{
  "activation": "swiglu",
  "router_score": "sigmoid",
  "balance_bias": true
}
Below are experts of layer 5 (counted from 0) of a mixture-of-experts language model. Rows are named router (the router's row for the expert), gate (a neuron's input weights, with its number), up (a neuron's input weights, with its number) and show model dimensions 192-255. Each number is 128 + 24 x the weight over its row's rms, rounded and kept within 0 to 255. Numbers have three digits each.
After each expert's rows: a language model's description of what the expert responds to. This comes from a sample of Wikipedia text that the model never trained on.

# expert 18
router:134118099112123103108177163101136099140113126108095134115131126108147126119138115146150105134126133093153106163128180099114149144127092122137113168105125079103180091167119120133137133122119151
gate0:144141128140109100119102169124112142137127123120145158109097108151137131108154110133111186125124142120135114092164141166158122155132176090106131106120110144091133136098129100167149133120093085
up0:113107142127139145146116142135140144093142128113119116124163113119128121138097126137133126162159155157077140164125097151099127129153126118151086133149135140144148090150141172146134057131136142
gate1:115144174096088155128109135135115131089149119151143119102106152170103132143144088145167127145098103170161152152090134118122150130124119133079149133136149147171134109143125163160096125088133124
up1:131141088134133125134165130136144144131097099117092129130157089149146103124126120143110144130132143161116143108152106133153136150117167133129112133127125124102101092078146115093152146130078122
gate2:147090096128126099116147153121093104143094109119155075116148089185117147135050102147122149126100129099140139163100101099151074186102154110156106138156067130112145154139126129138138096137159116
up2:140143129122155124179139127130145169151139117119130123197131168110163126173155107117107117135101145099087135079186119133136136096105091083124137112152170120187123123088156128098158170118108103
gate3:141083073110111145124143152124101126149108117115145107103121132116149116161136132124161112100119110087127123152127143173095148137091119106158082149141097123136145114155145120153152103122139125
up3:111110085133091134115149144110144114135104111101149130095115115132133131121107116125144137091121143096097144140159126162118159153131132106127086167124076134092134158169101132117154123114141137
gate4:097108152134117117136160170134154064144096144133163134140104117124121140148142146132096152148100146129149127146126127113103166161153112144135111136117112166147096120103125157101159104136177167
up4:155145121120153125142162135123119133111149175114125121095132136126137106114107146109151135156151114121157115144135115115121105140174118131159116112150122088134113146133175159105104150118149103
Pipes starting or ending table rows, paragraph breaks and section heading markers in election results, sports tables and article structure.

# expert 6
router:111150146137126132124139145081138169167116136141108120138124129088140108141112138129115105149129168098062102114140169080115143125094151117114127113108157095135176098124127123143141137138100156
gate0:156079135150128125112115181068099122112109124139116126129143134125189131082134113130098124121118136094148135158125121130157119144102126086108130117110149135084129138147121125137159081129075093
up0:172111121195104100116163176128163105108105104148125134162107106114193137126119105099105125125177102105157168165107114131111093134110134105129113126145117125143113118132124121141144119116149101
gate1:158150106172122111087128110152132124171159182152090140158106154124134155132136108137134118133167129072154131131132121132134175124130132087130126171117148110152152109096127173089117101142123133
up1:106115140112161115159148124127107123124143124118104123145162134170113137143139110133117119112129152136167103175088128157153161142149143138134120130119142161142127120085112140179140137129089141
gate2:116153168125131112106113151119139130145105134179162112092128141126068109109140157111123147138130144136102144119126127139093126142128125102144144175103132118101146125142121148130118175147093132
up2:110140109141142146156146162142126116109174125110100118111085126160139130120142092123086134101107154155139103114131103119099142114133146157139139105172152113117093108133167074132169068127133125
gate3:106097101118122151102095171146086134133113108124154104061149132102084165089123093119123137146131122116125160133091135132118136135097157133089148089103126142148154168094133107113137122169124137
up3:116099097116140151115109141152130104122083142112136136092121160082097143104117118129132079127126130124118134152095143152125135146114127119109137072117105147113157167125124130123170092161147125
gate4:107124121155097130144132086122154157167154077107160124134115098116125091143101139130082121152121142157136110130108153115152141119156162151084111122097164085129134157143157135105170169116088077
up4:152141143089155138119104134114148076122110108133132148134103126135167140105172120114158152100147120099112178129194116121092121122088058151140150112124120185096143121127119124142083075137175161
Slashes, dashes, digits, currency and magnitude words inside measurements, money and dates, like g/cm, $1 million, £200, mid-2000s.

# expert 14
router:118131143159137116139070138157136171135169112101138085151124093105194125098138105109146139124143181126136099121139165120109151139117154079124080120121163109144144129128117113156135097145120127
gate0:130138138152163141152091111160123162132125119105127144175122123117176136092098108085122098154137152188190142092122143086151093125109130149145172106142111122147144095117113117115143120121111136
up0:143121140129160153139119107146135144129149107121157163150124141115158135129116134076118116125134136133130140112068131121130087091108111133137155112147158156150119111117111146081126147130064122
gate1:117143141116132113111091150126112142118157091142117108110138105138136159144161145178142110149107112084169121103144108140108127161086106130198123117114105101105133164099132092144135154123112083
up1:119125145152142112155157141161071150150178100188159073113140086136168157141137131151126140149102094102124120105157086154134095149095130096139143090116141138142122159108133082164148121100101074
gate2:096132140168172093104106138137124154164111154138122117114103122089133141149102115115169135143111082149137152146095131154132118130144122136075190155175154114138151146080159098082160145109119164
up2:113149131133113122093147085139186129134111112120078120131120109111141150084103153111119158130124137176065115150101140160128088141127189099090149156151129127131149095067137128125142137091143179
gate3:165114166101154145116131108118102143122134126153183122163085130094135083143144135127138136124092101122137128119098133141087145154136129135149124115104110090118131139113121127094096099130127104
up3:112165147126101110133162128113136119127098081101152125125168129154149090127073143150108154089164142134117161122096108134159134107112101151154112130111112174148101138151134112101161144123195142
gate4:116138110136133139131146090171129118057105104117191141129154162104162123130178154135108151145131169109123154101128140154103094136095100137115096130146146087114089155152103136166155118170125111
up4:141146083099150189116133098101135148160171151117171133096087127098133129163163133130141142090133102176107083123091076181068097117083125136154110134110122143126134138120131118140148120147152109
Capital letters and mid-word pieces of foreign, often Slavic or Arabic, names and acronyms, like Snurn-its-yn, Ghe-org-he, NOR-M.

# expert 1
router:136123135093154136084122131115091141118127149124152132104110129081142095094134112141109120117089134105128134126094142085080158093127090134135106162158170105173123115137104129139147121098164114
gate0:131154164177124143140106104156168129147146177113139186100103155135128085142104158165124133105158138099134127143126166123138183133095064140145135184149122134167147140114100121139104170136184109
up0:173187156127103109120137140121124105146138137133182119153117109101141107109074096138104119098104111137133111096129116143120119135143069146150113179141103134071113120091157122091095152122155097
gate1:108105096150111161169134193171137149137120102116134153171135157114144144119144105149139113131150158120132068159109145090160149113155139163116136161148073176178094107148115100075097149126125147
up1:132104147102079101122063081136154146138178132121118115113140117100098121154141157127155152140104124151133090163144139155125097152082150148140131107100151117111158186148118128161165143149095136
gate2:142146147083148175082119171110143186122098132115128103101098131150125129098122093097094164098112153130144154127146159145102128162115105113106139112134190130144120179118124097129108145160120112
up2:136161106077178161060117129121151136112127123135119108101131110110151137113076128093130128122099141140147115115091182165128144128126107133114099108158133119152111165099121095112125161160145105
gate3:155115080131155098131110145132110149144146168167104107141103102126132144117124098133139129137143116105123128151165100139152094127150125122087102162177076116103102125133111186125132106085099147
up3:144091096111108130125177134070112160163131099116104111134110151136080159123153155173151132140135104101117115123098125082100098162096147157118152119108101100150110131118101149115128147076132123
gate4:127088115135136125137118117182165137144158119100112138103120112125171137103164102136136098150100152116133148104138152137134130135109075143120133134131172119150125099152132136110112136159131136
up4:167162118131113147164119134134094077169123130132103131097095153124109115116124157151145152138139164125091123149107132153112103122128166116101095142120087108106134130131153118131189137077154128
Given names and mid-word pieces of names, brands and places, especially in racing or sports tables, such as John, Chevrolet, Lex(us), Ale(jandro).

# expert 16
router:151135139079194113108143154130132151163132113108098083146165095098126128105122130127145116127130144130109150078147166058076154112142116110126093156110131130119108077122139076138136159063138148
gate0:102150120102117141123108125120129165124150173117106150118145128129072158082159130119096172140124124121164146142101165141179137112086124153133198137122092147136078109128120121088103164142117156
up0:127128151123129084114130153119116133135147126130181102122166106180114123144123122145136137155089114143097089105149143130113137106158075142109133181165114202113182123108120123129154124108155111
gate1:155132133153113090086143105149136152171134136128090105140105142115128122115160137136130130106130177114141106149121153134081144125113153098102119104143135084109107122133128117109119140149068142
up1:116094124126120176168137137121123093157173140128097116095157126097125128100112152131105118090128079131145130149134144116138098118112151128120124174111121198154132123146119147107131127130116149
gate2:145164130135149154134126152160145154123134108098077152148147100157138114122123100083136135138106119144123152083139164114139137102143105107106083152139105126143102097115118129148133097115107099
up2:161136125153143130147146138171155159126096127135135147153150099112112107115160118101168095130074116126124127095142183120168148159175162094163075105122087145151096128116162138161150120130096157
gate3:097122131127132103135096103137140133152142122111119149096090114127096152130122148137160131118152087136127098153117127131118136105173146100100130130149157138119130170136096124170144133125122140
up3:093112117129139106118136157134132106116125109173145060117134125118135118139148123145131139143103128087115119145152102118083152121123096112166110090125124092181130139156188144143131130137181134
gate4:151124156132184108112105145171139154120189134166147101128111114089140115124167118132113160102165105101110130071123147142096136128129120111120130179157114111111122131153134137131127069108102132
up4:111112133166133146083133123180154128096146139168157105166134144136124136156138139167110144130151141096119137050167141132100165100114107133127115165164120131109098185120124130167175081118113130
The, his, its, their and possessive 's before a noun, especially after prepositions, e.g. "of the church", "Grant's train".

# expert 9
router:156074131081155112105122173144119137145110145109067100135098093132156112094190123106123107117121124144117094108144165116131138139152125137130128155124127120104131107127107107140107118108119120
gate0:106095134120111124096139127161114142071167144157148120146107144122144139154114116119160127136134118157091169128164152159082128093108105095177112145128085087134133113168134111155152087143075146
up0:115135139129137146100147159087164119186120065094116144131141099111136115137150082147133117162169075088164139093073150145175119133180133141090112147150129133111122140136082147104113117125120112
gate1:130131115095134148093091109136120148116107156139123147132117116138124130135107155100116133133129092167113133121149115126112102074115121127109142116132082155140122141147092155152174171108073128
up1:111116155116107195130090096107112092149210123117117127126145137140137160163138098118129148128108134154152134116129135153148182175143123091085128094110141142100130132117136137140146151156150115
gate2:180099127117093109094138133134124143160083157116096122140141059168152161147137145143141127124101121124099132127163160135169150149131121143121123152097166131095118133111132110118109132141094119
up2:175139144094100130092099156105162174131113147149122101122109081141155129153116138109124105133154144130143149098143124134156143129134081118109154142140116108138145129146126110110111135159124116
gate3:128096106155132133086131068125160144118077071164162124118116118153166123140162143153133104112157124130110129151149153178134117132105111109091110085135117154117177088143127158153113140128112097
up3:109109096108149105160115154125152113118149183096139095122134138088136126163129113085122108153128149151117139136125109136164102104111135136157118136133165107101129151114150113180141141189134133
gate4:117123148072156153120118131139088111088132108119158116131076116140154130082132144143150150162133144112113130159131124109133128121129133158099150131142134122139158142111140124112108124117134155
up4:135126158126177117137115123096098117123168110133098126134103107106113167149160146113162099108117186131109107135114121128196085117097131150084109099128117115137121173100102115146135120102176159
Words inside capitalized titles of songs, albums, shows and infobox labels, such as Love, Born, You, Species, and title endings like (Att)acks.

# expert 11
router:166139151116132164120126166134112134137105145155090161164098107100119128122152150129128141154110104108119128106119177088099128124104145153147101139112120125114142123120117097142118098128125142
gate0:131158141124128138129164119144170132188115140149109109123156102129156099142159125105126113150142135105167137103112136123105106099088095140135118142133137124115135157115087134128082120107090144
up0:152164164095147125125175119151184125166100134136114102154162144134131134147139118105100135130136104119134125119114158123116151143103118143152133097133107136093186169111096134141130113127129127
gate1:110163097120104121150157134099098136128133074111104151141113118132166145094101125133160117140139114113195102133113146096167118100116211135132100136125128135161148069115173126124164144153083111
up1:089131114110124113158173116106131099156101069145081116139156119165128123125100137120162101148134119162209103117162122076140137082141178128114126139106105168149141107148120130143101127133129143
gate2:117140101140093092138133119116123180115093108136140134107151143142133095153127119132121116143166105152158104122095130203145094116134112140077134142142108136102079129146128154182154148111110104
up2:151131111163093108110108106139155167107095103144199138078124125111143092160104132104130134162140120130139127150075138164161097134166114131104109139116115176089093169112117147149174099150134089
gate3:151158151117108090128169170130124142135145163132122149103099129102143115136149126106127117144185117099135143184131103112082178128067133096133145142123105131119096143112112106100132123107118093
up3:103161104125134137123142066137135151145143133126146141108156122141160124136086164149148102127128109149093101118126161115165139151162099168090127148111129111106127141131150155091163084090135147
gate4:116148076146087117121125140127133096088109133137106156081076149137132151123119148172141162079143118146151125115157148098144131108120109159101119127141137145123126108133147103089126117131157163
up4:150110095123105107128124107139123136101149140123151110095111122118128137143133148188084137081129098162142119149127166129147134098141125156102122160106094116087115139172142142109119123116138131
Month names, commas, periods and year pieces inside dates and birth details, such as born 4 March, July 17, 19(79), September 10.

# expert 0
router:168114110134148137081143149143095142121122138125122103129102099121147130141147132121166142129151176106111128122101163064133153097126114155155116199116139137092119096132167136144153059153131155
gate0:161156167154129114120194096158116127135187111163194113151194126139111152149123171140164141132106130168180136140132128143127137126148079143080168094129175127145114178157127149098116116098130155
up0:095124094125086125147130153145096125104154121134144125140140137126126113144135105153100112122141125110134119119160113150122156137069124148129147109118156119112129106145135134129184123128068137
gate1:133147141147135126110137140122126144134122135148191124092109131102143126174107177136100113129142173142120112120124128127125162147132139099167139164092151085112158142139154078083182110148140079
up1:123133122133136111114079154121146103155146126105111154145095113172091132157105136151144126150140144098111129134105133093148135088170137111143116145133143095144109128195136095143164140124156150
gate2:096139139148094188153121134126149123117132116153171108133115117149100135114117144129126142174156160104083089164176139099132152112100125141192081126161104118121128114151103104114156118124105138
up2:052126120146158143145112166122149116143134152114163145153139127098117103124068141109098104108089114157143141122114091127172082161104110134103146139143122099156090125168159146117127106145173137
gate3:141129113131124127166158151110126135121147126130108114141098095122096126090127110178127167161106175125101109095158101092133132095100150142105131123128133139117144101125161129145184147162114186
up3:119162124118120122107098141123105145149085169092144130104137132141191112150139143112107087135148098129149120121083099137143076134113141121154154128102120131103143144162124114119122087117179105
gate4:114145120115135145116075154094094132132112137114146109080077162113106087156142103152122123106142089118113156162137128142120131177075130123109113157114134097149119119138125121100126140161124145
up4:143117142131128119133168098140153133145137132140121145154138098167117178152166137093132118136115137131126127092101128170116153116186143140133156117157119146124143150134141129129156116099174083
Bullet hyphens, pipes and colons opening list or infobox lines, plus nationality words and politician in one-line bios, e.g. "- Species:", "American".

# expert 20
router:163107100146162142139108142145132169116120128133100090121094101130101123091159107103136128141105151160107129129130124069112167154133174143152117118152127125104114076105137084151100106123108146
gate0:095133155140137121136126110129117081141151173102138127119119166144112114124116119109143138116107185116134112126067124161131133094110177125135143128086097112109142127067135119143145117140159132
up0:111119123155128120138138141110112130071142123156113118172111129189128168120126141179105124136164148092123152174141109129158079138168087143102138142146148168136146144118155166166124098106139132
gate1:156083142121132149120127146098143140140116150110112132093089172152130138169101144106112138114153139079140154109108123097119131152122128110088150107137087164132117109140118179072083129128111104
up1:078143124162135152101157098112098133145120116131084107110168142148148087104124136125162107129110143107111145113122110127112151097136126110153092116146192076133110153134112128132119118123159146
gate2:084080115117129176144112143106117160109147086092125111116083138133148115075120114151110141085148139122093115131162133082120156143136137125142116145145131105128149115120151088163108125107158095
up2:101111108125117192109119115132123117119103095126145120079107124148091119134105089147117134115167096133090117192106145087114107116117086120142146155171134132170146094080116126120092119167188083
gate3:100078138123129155138164151116159130142099139153113095124141126150100119107120153098098182128100122137083149105151142179122175097145101103106081152128149077135149165115073128123104148133100068
up3:108155136138146159138142094107136138139125101132110102163095097118144142113123164116069123144117114135088129095173141133107090128113124081140167103144085181147170127100112137079116144107128095
gate4:126087130119086130133161153113122144150096152078162126105122165104108107120135091114132141132147102157138106065139140108144154139152124151149125158127156128103124107169140144140128112116126139
up4:120163148144134131175119144117131109138138121118131121108083103132130126129125180114087151141132117119151108109160152163097163121126136075170108109115087101094095095120161124173146139171108169
Endings and stems of abstract or topical nouns such as -ity, -ism, -ance, -ization, and words like water, education, warfare.

# expert 4
router:134095143107123087108135131135115102157130141111084145125129088147127153103124160125151132109152141139113141133177150122119142125096126135137109154110140115162130100155161131132113098135102147
gate0:184107139113152160117175104142126125159178106153182140124112122160118153085077148123159150148138165143120100066174103159153155140118099061143100130146135142128112148183141103130141122125135136
up0:137097128061130100124107127153128109152149075132165128125138062169131168123118139119157158149124139115117124105147125150085135115117149110138101112133158172112175146178110147162133118147124144
gate1:144135118146119147125140135090131132109124121150106148131090106212155163087129150110158118097161106108109085127161125110130129137119153100135151109136142121137132107131123113164116137153116158
up1:125109070136154127141148102151162137142109103131133098116097141162131142105114154142159114147146103151113138126161124102141172138115142114125102109141155152106121092164130096137152144144125139
gate2:120111123121118128114118105125119100079153139135113113145121135111117125128158126129119145100157136122109148177131126142124131119132131124089130138098137124154123142155165104144128158087108173
up2:128134114115124122134089133115108111092126116155124111117083115146100114097155107115135120113098152118117148156128083124152112098130176118108142128111148153163146149167135124160142135116079133
gate3:109139130144086107144123119141135131131122103103115118137148106095115145105133128109131125113111089137114125115109095125081130142186142078152142109122125099130167121106163125105086119108159120
up3:134091099140119145155143135164093094121126109120091100114169097155132152173140085118163135140143085083142118129083108161131132132144097097114112159124126121111090095131132157121120110152151151
gate4:124177143133152155117108146115124104149125127153127114129177113093100130129093116113125096143101131129182111105112146092120112112125108180139121114112098111095119140134092130156151095123141094
up4:110151114135138135115102152145130131123118133109147127146152128127146133084113107105146162156067117134142129136095102124124115130168140097111159126080136140105136132117140118184159141116141128
Word-final derivational pieces forming adjectives and adverbs in technical prose, such as -ically, -ively, -ist, -ified, -ated.

# expert 22
router:174143099106157092098086145143142144131128145083118107104112088120121101096125140096119155132157133093135126135139122123113131078114108122163103206119140141127137124159138098145110129124112147
gate0:117132085096138175119095091093113129104150153128144113110126129150108148136124132114113093129125144121100131082128091152130108123083132156145151101116084146119105121124069095097145088132149144
up0:116142114176152151127164117077152154126142120090070151140125117144108119138145109136188152105111139141153091110126155130173134101111114136108139142123104118093120157172111169110164091129051104
gate1:147148099113089119132154164135154094135109156128127089150132124104161086099111154121115137127158117114103147136124128126141120096143123182147168137113137125131195082112133126129126154105160130
up1:150126132141136139112152109119118136149169091103128139120110163146125133128125133111127144131089142125112098117128094115155129144120117069144118130169131123123124178132100156115091162137141129
gate2:149101121119093123077162138176129114110123077140131128141115103134106147094102116113142115110139114144148113133126135115107098145108134126165125136162139123133122147100119113133143107110135113
up2:122139141147138141099141131137146136118093085157149152088131096124135156138126096132094117140117135143176177147117141078116115145101163116168134099118132132143135139122121162128174111146148095
gate3:123149090117153060148160157152127164143112153111087118103130123124094107102096148142163171153097108130097146118153131151110127098147119148129134106094129104115158135123151134100151114079079139
up3:143167142105182110119116124157158145115119164085120166138099111112109128115127131147144141160117138119131121080152117134138109123125112138111118141132115107132116164107139114166121128131136082
gate4:135103119146151144089105164105179112147093149156122135121102174102114148098090119114075149110127122164122153101126175137066149142073098116107139089137121133093109117085122120127115164102159122
up4:155107148104099106088140107129156133157133116156147111109119110100111153142111149097140125114173118134133120141163114117097135118152155140090108150110138100149170115138106136118109120139113118
He, she, they and In at the start of biographical clauses, often after a date phrase, e.g. "In 1982 he became".

# expert 8
router:154134136148169103130112139157120139148117153109120134058145111078141161164121118137113125132146128134122118159113118087107153119122109101112128142131129123126149089185112100096114088150084178
gate0:140153151132168103096147095080155144136117195143146146098116127098128080117093151152117149131117083129120087126136071146122162156151150129104154116133120127102122141119148129061186141113177141
up0:118135130152117153129151130126084093096121130115088119130079168146135117089146128153101135145102171169131141146133104116107102123130148099113121145153132110125130140168129095085124122139117135
gate1:153081109115125120128112107168122111131132131158179134100145118113100090118130103101125140085117119133113117161141144114096083129134115153087140107113143160118154156146133101114097130116104143
up1:106134133106090141084121143094159128130118136103081109164099153119132136118156161121097136137103156118108118113121144136144160104118129118147119136136142126125145113135154140149144170109134126
gate2:103113118143135153147163129139129056127153107159144151079161104114109137160091071126128106134131128114116119107139123134117169184124129125161111133111110115151121147109133150135126111143140118
up2:193142169155143099148154125142122119115123154139127112096131124139081131113096118144129130141150128157081112140103101085128136143102075164187109171178074132092148135146137079095139134102153106
gate3:141153129154088119134108106136119121126094117077152125128147135091163125171091152123153110165166159130110121129126126094093086119153126129142107148150094146130107098122136141130188087091171093
up3:138156090150107125141111135088136112124108164095161133144116149166133125145115114131151140171147198126123142139124137121075127107130136146112152169129099105147132135123127136106162122161148133
gate4:118146137144121141105094094118144089162114141133132132134138138125115136128091145160187122144159122104115137179142126144139147109116161110121141108112090129156133166144152145112096106122099110
up4:136130125098095121150116113132110109145149133091107095145105143165164133140202148091074121094123102123165148104088137128113082142139096111102122146095128185132142124122120115053164164068143102
Head nouns or plural endings following the, a or his in narrative prose, such as game, trial, districts, creatures.

# expert 15
router:140136149159104120111140169133129071160122099112149134100108083148156120103122122103144172136178112090132140130157171123129149113106117128155112144140132112156140081126159125127098135149116153
gate0:196102135145102140140112148131109086154137110092157113133128141152114119133101167150090140110132157149099147132164135148146114137105093155133110144115122148128127135157145123077132164138133158
up0:086138117137164116129099118143139155115147132166089177119122099103093133124132100125149126153112153097151103132105098098114136118132145111097130120148140134127095105106115141158154118123118136
gate1:126098176127145069142111143108099074144158173130091104121137092115147124117137103161148145136113172088156126090155081156139128146174131148137127166119106139126116138163178132128113128112095108
up1:139156140128133172153138103179148116114145134098129181140141138163086108152138141143140074090163105097058090137138129126095123121180141132108172102122167173107135119111146164096140167148189125
gate2:134119148124104139094135114109114100136149079149152130090147122150101088102178117104113127122117118125162109121110154118161158116103112114147096157114151114146119129088130113106144121131157115
up2:104130114168146085134107142164145136128109157122105125150136134127148142156104173159151117153139148148097147150136096153108122159106134134127143086134108138071141136145146099115129154105082137
gate3:135124106113145152114109106142148104143141164145106141133137098136146164123100120154150156115211090128095139148171113132147122164143124100127147151080114149143147078113091156135114115133119147
up3:111118115117092115101133116123111125139129122193165130133109166129125129111110107093153114145088142132111127102120155113152104099121157120117105131174164069144131124133150117110119128126146148
gate4:130137136147135089128139135123160106146140127161121148154102114155129122096165124137152132090147175118122137074088140135172147154099107116151089134128119095141099104153145122139121127148124125
up4:098164123161133105147128105112090108166149121098145123136139139135121133096116123114151130095169149121135106100115145148150161169097138152143091132133154101124114116134122109128102118142134118
Latin endings of genus and species names and taxonomy labels in biology lists, such as -idae, -ensis, -is, Phylum, Animalia.

# expert 3
router:168157179146161110091150130144118145168145143157129108090104101146178144144139138096147141124126183114135096123105162136116205106118125124139122170136132125067159117151115138146078114118112084
gate0:148153112169150139116142094126100118098150100102127132150078128157087173119162103132164086105170126127169142128102162146169110107166132102108152112137121190124126140142130148145126083103120114
up0:136166159121147150135128175119158118137097138119127134136156094090121123159078122147105129158077127126100113131163093113093125180113145163144131125126135095136147111121118100111110108109180170
gate1:146136117146144141141140155109146123131087149133122159142108113100114154088102170112119102101111106124158121113097114127160155112104108162142111153094122137158118136143140123146149086154109110
up1:104114174129120118109139119105114103142152150116185100125114136158128136148105133107121130131133144117112134137119133141122118183148156110120156088124091130125155152113126143105141156130112154
gate2:116155117143128121081170070098119110139116121102169064115173149093208111077113119127130139132122166120150153123142114113160137136164139108158109129122136098140147098124167106098117121143159130
up2:116151095146099126070162051095092170097081107080141097153145147091173148067118099132146144128103187156163154145131107127130135163171135161137120154145135081136128137133177124123113105129172164
gate3:112122134108112099096162138113153161162138157158093141120139104103117159161152137131127133069128128143098091117151140122112140121161083185117117119123137093138130147111093047138104157127138126
up3:108119178105126084135157163123105177128094129118125125116073122153126138097172155091101129137096067131152140105166179156137094109153110130169159119139142121118107139146124168120155145109140131
gate4:112164109182127109128109119130139156141098159098112145114138159152100106134114139124104140141168071107185118143122109156146144121135141130167162139127127130132138119163179086123128155151080090
up4:160132143090128148123131150145168122119126120148105136155110106108128158145154132116203139161108113163110124103127196093119127122133151077079116126164120099168112143100103135160136125100153187
Bare spaces before numbers and opening parentheses or brackets, often in table cells or after a comma, such as ( before EET, space before 2019.

# expert 17
router:151114130126154128081129137138140092143136119134087101089089153094146063102123133124110129156105119135133146089141137095136132117085127130141116160135121139111161147124132098175082122085179120
gate0:120141168111130137136130163080164125130133116177156116094117176134163112111113147128101122132132053124128100138114183130128115125102130135118131151098090102146153123115136109142122094140148143
up0:100162143148140134131123121117156145071144156150115126114105113106107131145158124128105142108081079104124130099166137135089117144117124115129160170142088143122158116120157109138159110129138098
gate1:108126107119102123097171138153112120118144140149099082160101114111092104137161137116145114139141122152081135092155120080096120174185100102143128064125142097125130118094142146137130124163135123
up1:112179118154116120077139128143132141164110108141132074119106083111128126122197168135166116133116132179121113097120133108082123196129081079158141143145153121128159141134156115139140140152127138
gate2:088129123158166127135156103149131126146131130113133136110133092154137094133129132133157116121120061117097137116124102148113154129129136101122156150125126174160149113156165137153122117135080129
up2:153119168122126122133103113154152132145126090124141110121127096162115109136159108168131139097150112120115125126122124135127130129172117118139108138116123146139110067134159170118148153123114155
gate3:125149144126152111122098160139148102124143091147149152089135158108142102094107114138119153162142129172151173183137141125129173126145143103126119159147172114140110142086159110137116137109094126
up3:144122146123114087144161110154131130169142156125114108151104109140133130152114134112109103118162148103114145096133130115138119164130113130147130159124064139139158089156116144173126131128130109
gate4:127145139157135141125122145148115150127118166130107136072128151143091124113087107134144097122133132140098146100121134130124121098157138084124110077112104110116144158125086119138157125124155109
up4:155138103162123109112125125137122090101096151124140117155107138129181138165170170162131102071106116140112125108099119134100137135153120168142125135131160139071122081108153132122100158159120133
Leading year digits 19, 20, 18 in dates and tables, plus sports career verbs like won, finished, competed, played.

# expert 13
router:119109121140137094128094152116115140157084142094087148132142122146153108134135141125163127177134186126147116139081128063076161113127088126104120140163129122139117116147125133162123132127136137
gate0:143132114104164082151107128114140092127145146072173118110105154101139143111135096108159121141125161107131087145121118123077168108148143147116141101143179141137059111133146133110132171100128149
up0:132110100139129192127151136109131170133093078148094118170162120105138120117102099133102121129117076142114142124129139162145091113062093132140099163154108090141174169085142116115114113126100142
gate1:132140139120103124096089141154114155133121136112084125109116127118139091128152118117117110159103122111115146127096141073098161096126162148145121133146121101168151105116102145160106130146151110
up1:127159129149106143130136112159068141129114113124147152131101168123144128108101096095099132085143124110108176094152137096143077171116147149095154114157131135104103116166166122088136138112110141
gate2:128097141119129111075115109103139115155082128106090108148152104149118092072195143111134127101148120148115153135143135150130123108138055163140139152140129115089141108139148133125087153107156114
up2:119111141108128141101069128138124129118102146079126142157122138150105112081162145094117139067133145157116167129139158105107086142167101146123170153125122113137123115133146108106093128137132113
gate3:134111136140102132145134195100123148147161152099117200133139070127106110150139141151106134104129112091146148093153140144127119134106094146126144134169099128083140190102090131146118120140165166
up3:170124106107111117127145144138133106159120150126162114175086124101106159162140134160147112117175111130136120148136089117097158156120105147135109174146112108120115154132159118112110189121159160
gate4:128121125117158135152139133081155131115129141139131134169162112126094147119150117177122116137137104099144141130109127096131121108104135168136137106122116152140104132107105098093143123127133142
up4:171149124145090134129120141160105119144142111106117108084125157106155126141064167119125124129098152143083137154148144075095093125181154127140168147099134117116143129098156129127133115158152131
Field names and statistic words before a colon in infoboxes and census lines, such as Coordinates, Total, Basin size, Boiling point.

# expert 21
router:170110139089127131127099112106151083170098131084102148124169102090170130136123139142113147141127142104114142155173139079117104132128094118130129123100135125158140114171168124128184105125108162
gate0:153111129129104117120119117133133153097123128104106147094147143105135128117125116144118126164114170138128127113121098140110096111102136105138114125127125131138098112119152059110173089100118138
up0:138162111154142159153121157136134113162152136098088085156096128114119130126106116150138111124136112123142106149131141124136149131118130140082107128145133132125128127112123152103085122158149118
gate1:094117157110120153142125144108156178128088124164120138163136131119115114120105103142091118132116123141087165118143094142182094114163101106089096176143152153168171114135150101146144150084107097
up1:087125087126128123139128149142130122091141138124161112152096102172140148112158103110125160095128156141148152138123104157069122137113178110142170076139134127131147158147160106073114119141106150
gate2:118098155121111141117143082126126144150100104124098132123099136118135145157164130149108121150141104129079138110156129121199124109119175137102086137098137111110112099146171154133149118126099137
up2:160088146106088118133127111125106129127126135138102123099070156151091135142144105149124105128144123137112120162160159148172101113115174132104097141100101127137148091158169146128134103102090146
gate3:136147127119120124137124119112146086124154147127149132093155143180148133115102165112109126154132120121154093110117141120170109115105133124130144126104137111151127117163168115127103114112125130
up3:113111153092136133112121154116112114113143148109134166144166161138165152136101154118128137138122132129108116085101136103134120127068160111089103137093116120085114115115132138150092144121109120
gate4:110154131072122096157154116120159133163099163087081180121165111105101110129122157160131145127099124130146123099100114085109079115140122103128137110111083106131077154135111094120111066136146139
up4:106099129091116101109139143136150128116080140107149135116138113149159115136078160096105121149105150086123129157145136154098122128141164150137122132127108128108115187135096128174142158115165095
Final digit pieces of years, counts and percentages after a first digit group, such as 20(22), 19(45), 77.(45)%, 12:(00).